config = dict(
    num_hidden_layers=10,
    hidden_size=128,
    n_experts=256,
    experts_per_token=8,
    d_expert=32,
    d_shared_expert=0,
    hidden_act='swiglu',
    moe_layers=[2, 3, 4, 5, 6, 7, 8, 9],
    router_score='softmax',
    normalize_top_k=True,
    routed_scale=1.0,
    balance_loss=0.000177,
    balance_bias=True,
    router_z_loss=0.001,
    n_groups=8,
    groups_per_token=3,
    init_std_router=0.0289,
    lr_router=0.00102,
    num_attention_heads=2,
    num_key_value_heads=1,
    head_dim=64,
    vocab_size=2048,
    norm='rmsnorm',
    norm_place='pre',
    norm_eps=1e-05,
    positions='rope',
    rope_theta=10000.0,
    rope_fraction=1.0,
    qk_norm=False,
    attn_scale=0.125,
    tie_word_embeddings=False,
    parallel_block=False,
    init='normal',
    init_std_qkv=0.0376,
    init_std_o=0.00842,
    init_std_up=0.0376,
    init_std_down=0.00532,
    init_out_by_depth=True,
    optimizer='muon_variant',
    learning_rate=0.00902,
    lr_mult_o=2.0,
    lr_head=0.00817,
    warmup_steps=200,
    schedule='wsd',
    decay_fraction=0.749,
    decay_shape='pow',
    final_lr_fraction=0.0,
    batch_tokens=[32768, 65536, 131072],
    max_seq_len=256,
    doc_mask=True,
    z_loss=0.0001,
    train_tokens=548500000,
    max_steps=7592,
    dataset='wikipedia_en',
)
Below are experts of layer 2 (counted from 0) of a mixture-of-experts language model. Rows are named router (the router's row for the expert), gate (a neuron's input weights, with its number), up (a neuron's input weights, with its number), down (a neuron's output weights, with its number) and show model dimensions 0-127. Each number is 128 + 24 x the weight over its row's rms, rounded and kept within 0 to 255.
After each expert's rows: a language model's description of what the expert responds to; "raises" lists some tokens whose logits its average output raises strongly, later layers aside. This comes from a sample of Wikipedia text that the model never trained on.

# expert 31
router [119 119 121 121 105 127 122  94 128 110 137 108 126 117 111 151 121  97 120 133 135 158 116 152  97 148 112 138 119 118 162 134  94 134 100 104 158  96  99 174 132 139 116 112  65 172 133 145  79 129 133 122 156 157 102 141 111 167 111 121 135 107 168 138 125 151 141 137 131 173 117 148 138 123 144 149 126 122  91  69 134  93 151 108 150 158 151 154  84 113 132 133  76 113 147 130 128  82 116 152 140 143  79 158 154 139 147 171 116  87 115 137 120 116 164 121 169 121 117 134 117 144 113 144 130 196 101 140]
gate3 [ 80 143 134 146 129 171 133 108 174 113 147 145 175 123 131 104 116 103 115 128 138 182 103 128  91  91 100 144 110 111 138 129  89 151 155 167 140 118 105 158 158  74 148 127  87 147 154 125 116  94 159 127 177 128 138 124 140 121  96 116 161 106 149 125 107 170 115 159 154 173 132 128  89 157 137 106 109 135 135  92 129 121 123 130 123 120 161 106  91 126 140 117 137 113 117 156 107 135 134 109 131 145 161  96 149 106 159 129 117 150 172 141 126 155  98  86 120  98 148 146 133 137 136 168 165 139 145 153]
up3 [114 133 128 137 129 154 124 109 175 128 140 152 188 119 135 100 131  98 142 124 150 168  95 133 123  78 100 140 120 117 116 139  93 101 160 167 134 134 134 171 135  59 169 151 108 146 156 109 139 108 158 122 151 106 151 125 134 128 104 117 131 127 128 126 127 166 110 189 167 133 135 109  91 145 132 124 115 147 140 105 148 105 102 124 114  98 144 107 115 153 122 118 136 136 117 149  94 142 132  94 127 134 172  79 130 119 137 134 129 158 157 183 108 162  86 109  94 128 161 150 125 120 149 140 162  86 141 145]
down3 [157 147 132 137 148 117 143 100 147  98 143 123 135 116 139 142 117 152  95 122 113 115 100 115 105 124 150 115 145  94 161  68 123 170 120 112 146 107  98 114 128 138  93 133 123 143 107  88 117 118 116 152 115 143 117 154 156 111 148 108 119  87 148 100 102 136 127  88 108 118 106 125 143 158 114 137 102 112 134 105 112 138 129 142 147 172 143 103 189  95 120 134 111 116  73 151  93  66 114 125 155  84 126 178 135 114  99 136 102 111 152 137 150 103 161 116 168 166 131 159 119 123 169 105 149 145 158  89]
It responds to: Opening quotation marks and parentheses after a word, starting song titles, glosses or locations, such as "Pseftika", (USA), (Central), [st͡ʂ].
raises: "ne", "S", "by", "the"

# expert 19
router [ 95 116 111 121 105 120 119 120 143 125 117 135  27 119 121 125 150 143 168 171 145 129 124 161 127 166 122 139 126 120 118 159 113 109  94 113 141 120 124 202 133 133  97  83 109 153 133 159  61 130 135 129 144 149 107 149 128 141 109  56 127 113 143 126 127 120 139 139 158 132 109 167 157 102 147 135 134 105  98 108 126 115 128 118 140 147 147 124  89 133 184 134  53 145 134 130 131 130 118 160 122 131 117 122 141 120 136 131  74 132 107 121 108 142 134 119 150 140 113 129 125 114 131 144 148 140 101 144]
gate0 [171 126 119 142 158 124 104 165  94 149 141 135 100 123 108 135 142 107 122 127 154 107 178 130 117 150 117 161 153 109  95 183 105 135  59 127 144 112 124 125 151 112  89  92 135 104 107 103 117  96 151 130 145 151 102 145 102 111 123 131 196 121 149 132 113 109 165  81 125 117 117 125 163 109 108 101 121 154 141 117 138  73 133 141 128 127 149 141 114 120 111 154 117 137 140 123  97 129 128 142 133 133 174  94 116 133 136 137  85 116  98 141  67 141 183 130 110 115 159 116 120 126  87 120 128 154  93 112]
up0 [135 110 131 103 109 112 146 104  95  96 132 146 106 143  81 117 102 132 167  85 106 165  90 129 117 106 131 135 175 150 126 109 124 120 144 109 130 160 145 111 125 110 170 134 112 131 134 147 130 109  91 144 138 141  72 161 143 143 107 155 117 138 158  82 134 183  81 160 150 108 112  95  85 104 140 153 105  98 140 145 130 123 120 156 145 101 138 134 104 110 118 123 129 155 149 109 111 139 162 113  99 126 139 155 187 129 116  94 132 114 156 122 160 123  73 125 117 135 166 144 157 130 168 129  92 104 126 147]
down0 [111 129 114 157 140  96 124 116 156 129 103 182  93 178 116 148 118 132 144  94 142 156  82 120 127 167 127 148 170 107 177 120 124 145 151 160 189 103  97 100 129 145 177 131 127 100 115 151 111 131 125 158 183 132 117 138 128 116 130  95 138 102 137 104 136 150 120 182 119 124 139 124 153 116 102 105 114 153 112 162 116 102 100 127 145 105 168 154  94 113 114 112 141 126 126 121 111 107 149 101 118 127 115 157 140 119  96 132 117 122 163 111 177  99 109 146 164 115 120 119 136 111 102 141 139 112 181  92]
It responds to: First digit of a number, mostly a year or date after a space, parenthesis or dash, such as the 1 of 1995 or the 2 of 2014.
raises: "st", "nd", "9", "0"

# expert 13
router [133 111 146  81 143 110 134 118 176 106 108  98 121 100 133 139 125 121 120 118 146 181 133 112  72 121 119 129 137 117 145 192  80  89  94 115 150 137 111 156 139 139 116 109 120 107 109 132 123 136 171 107 145 194 126 127  99 141 127 116 146 124 126 154 147 158 162 178 151 142 136 166 147 110 145 126 145 119 122 115 113 126 148 104 126 118 137 150 120 133 117 147 109 136 158 115 160  98  95 143 146 141  82 142 125 128 135 161 100  97 115 163 110 129 125 114 145 146  60 107 111 129 134 158 159 165  94 175]
gate0 [132 114 150 143 117 130 170 185 196 142 135 117 108 112 122 110 188  97 157  74 106 147 202 127 134 109 112 133 172 111 146 180 135 130 100 110 135 132 126 112 153 114 104 165 143 118 157 117 128 156 123 116 116 117 111 147 128 154 119 122 125 145 154 122 130 132 157 123 125 101 118 152 156 120 119 120 127  60 143 141 105 120 153 168 132 126 138  97 129 134 116 108 108 104 115 134 118 118 162 129 107 175 120 108 109 161 157 157 106 157 137 151 176 125 138 126  82 141 129 140 124 104 119 123 145  97 166 141]
up0 [121 109 122 127 141 171 170 188 143 149 167 109 104 129  90 150 175 113 192  83  99 177 176 138 140 126 103 142 158 129 125 176 111 110 114 120 113 142 135 106  88 138 123 167 148 125 123 136 134 140 146 113  92 138 128 108 118 124  98 138 119 136 151 120 101 137 168 123 135  80 134 132 161  92 109 119 117 155 128 112 119 128 179 150 138 100 133  77 120 119 102 107 129 141 136 139 161 114 159 148 110 179 155 138 150 161 116 127  95  99 119 107 160 123 142 131 130 128 155 149 107 120 134 161 142 135 135 152]
down0 [156 134 146 124  94 121 207 138 174 123 133 103 117 133 164 128 132 120 158 121 155 111 132 143 186  98 143 127 169 118 170 143  94 125 105 150 124 132 123 115 146 125 144 103 128 111 180 139 101 189  99 139 134  92 134  87 121 119 148 183 100 134 118 132 116 129  87 125 134 123 136 112 145  84 116 140 104 112 177 113 151 110  96 128 141 128 132 110 119  81 120 174 141 133 154 140 133 116 144 102  95 141 118 116 115 128 104 139 162 144 117 104 127 139 110 130 113 158 127  73 127  95  88 136 129 157 153 120]
It responds to: Nouns for creative or sports works and roles, often in table headers or section titles, such as film, album, play, record, team, season.
raises: "s", "ed", "ing"

# expert 46
router [ 81  85 144 134  91 126 102 110 143 120 124  93 107 118 156 165 169  95 130 151 164 160 118 159 121 164 159 133 113 125 137 143 113  99  95  91 127 127 137 151 114 130 109  90 127 124 130 141 119 200 153 117 125 159 134 139 107 125  78 122 202  93 142 192 132 134 175 123 135 142 111 140 142 115 143 144 138 103 103 123 165 127 151  92 138 144 132 134 139 134 120 100  91 120 144 124 161 119  96 135 138 121 113 117 125 132 146 161  74 112  96 161 117  93 141 144 129 137 115 119  85 114 120 132 138 122 115 124]
gate0 [ 84 113 134 107 108 153 140 139 135 128 152  93 187 109 165 101 108 100 167 113 123 169 160  97 100  95 143  98 124  97 120 137  92 117 102 155  96 113 166 162 143  97 140 109 107 116 114 127 144 142 150 127 137 106 137 149  69 113 100 121 135 135 116 132 142 112 166 135 119 138 134 125 198 144 101 120 108 118 139 134 147 157 152 110 120 147  91 116 152 152 117 117  91 136 174  97 170  98 130 152 155  96 114 126 168 122  97 123 162 110 148 133 148  83 132 132 114 141 138 126 103 117 106 102 129 159 154 147]
up0 [178 144 124 140 133 122 130 141 114 122 107 139  77 143  92 172 133 168  93 108 141 105  98 158 139 149 120 185 164 160 143 114 157 160 143 109 159 133 109 102  96 149 107 122 128 171 142 145 128 124 111 133 104 151  99 132 176 142 177 136 122 121 145 119 130 141  96 134 140 135 121 101  78 125 161 152 147 144 123 114 107 109 108 130 146 106 164 133 127  91 133 127 172 110  94 138 113 166 126 102  96 166 126 131  95 152 136 129 100 145  84  99 106 171 129 136 145 106 119 151 150  99 166 159 131 121  91 125]
down0 [118 133 109  58 124 113 131 143 182 138 131 149 127  75  88  99 125 124 148 104 120 153 108 125 109  94 149 158 112  86  99 132 141 127 153 130 115 137 154 135 151 140 115 117 149 149 119 130 106 136 124 107 104 153 137 171 122 132 151 124 198  85 145 122 172 143 165 147 123  92 104 101 122 135 130 117 124 102 129 111 117 104 117  93 152  82 178 163 117 152 126 127 131 134 160  86 171 124 124 125  90 164 149 118 161 160 152 149 121 176 118 128 142 108 152 120 117 104 105 139 121 102 150 133 135 101 151 142]
It responds to: Single digits inside longer numbers: coordinates, years, ranges and table figures, e.g. 139.9022, 1796–1862, 1999–2000.
raises: "',", "'", "–"

# expert 10
router [112 136 116  97 148 126  83 121 153 102  89 111 101 131 118 155 134 138 135 144 174 140 105 200 117 186 121 143 104 141 112 145  96 111 119 111 134 107  78 122 130  98 127 108 115 134 116 124  93 165 158 114 132 171 109 160 118 162 106 108 136 123 153 166 122 168 133 138 140 150 122 139 123 109 122 169 143  82 117 106 134  93 120  97 147 135 140 141  93 137 146 133 119 126 134 199 133  95 131 149 171 196 117 145 151 133 145 129 137 126 113 127 127 152 171 113 138 118  94 148 107 138 108 157 145 149 117 125]
gate0 [147 149 154  96 112 109 167 128 137 135 120 124 143  67 145 116  86 161 119 155 149 156 135 141 121 144 134 136 121 114  99 165  84 105  99 142 108 145 118 136 120 136 134 123 106 143 113 105 140 142  80 126 116 162 144 111  90 128 154 106 106 197 149 118 100 129 122 165 147 110 140 122 120 141  86 120 130 148 103  86 137 179 151 115 128 139 126 104 114 133 103 154  88 101 115 142 138 131 130 203 152 113 138 139 146 133 133 125 141 136  92  71 103 141 120 113 106 172  99 161 124 151 129 148  82 145 101 137]
up0 [117 116  94  79 105 154 167 182 161 144 132  89 150 143 123  86 136 128 149 129 113  94 163 145 183 129 159 107 121 175 115 108 135 119 117  72 116 133  85  91 155 103 138 118 117 104 134 140 129  96 112 121 121  88  94 149 164 173  87 138 109 137 121 123 115 127 148  72 147 130 151 123 106 107  92 147 143  99 122 151 134 146  97 115 128 144 146 144 103 139 144 101 115 120 136 133 112 125 163 113  83 128 123  93 126 151 134 129 114 114 108 113 107 109 113 110 156 128 159 129 115 114 133 152 137  57 135 135]
down0 [110 129  98 179 120 106 128 115 164 119 147 114 147 129 155 138 131 167 154 128  83 158 135 138 144 106 168 136  98 106  92 149 149 154 156 142 117 109 133 109 111 146  87 165 132  86 116  78 139 141 166 146 132 114 132 130 144 122 105 167 147 128 121 139  98  87 132 148 159 126 168 110 102 108 127 114 117 122 143 132 152 120 143 130 175 144 113 113 122 118 138  83 104 124 125 148 157 114 153 112  81  92 171 155 177 147 123 112  76 142 122 156 141  73  92 133  91 150 124 101 122 152 149 140 103 114 122 107]
It responds to: Short word-initial pieces, mostly for and For, also U, Al, Am, over, All, often after sentence starts or list dashes.
raises: "ced", "ge", "ce", "ward", "mer"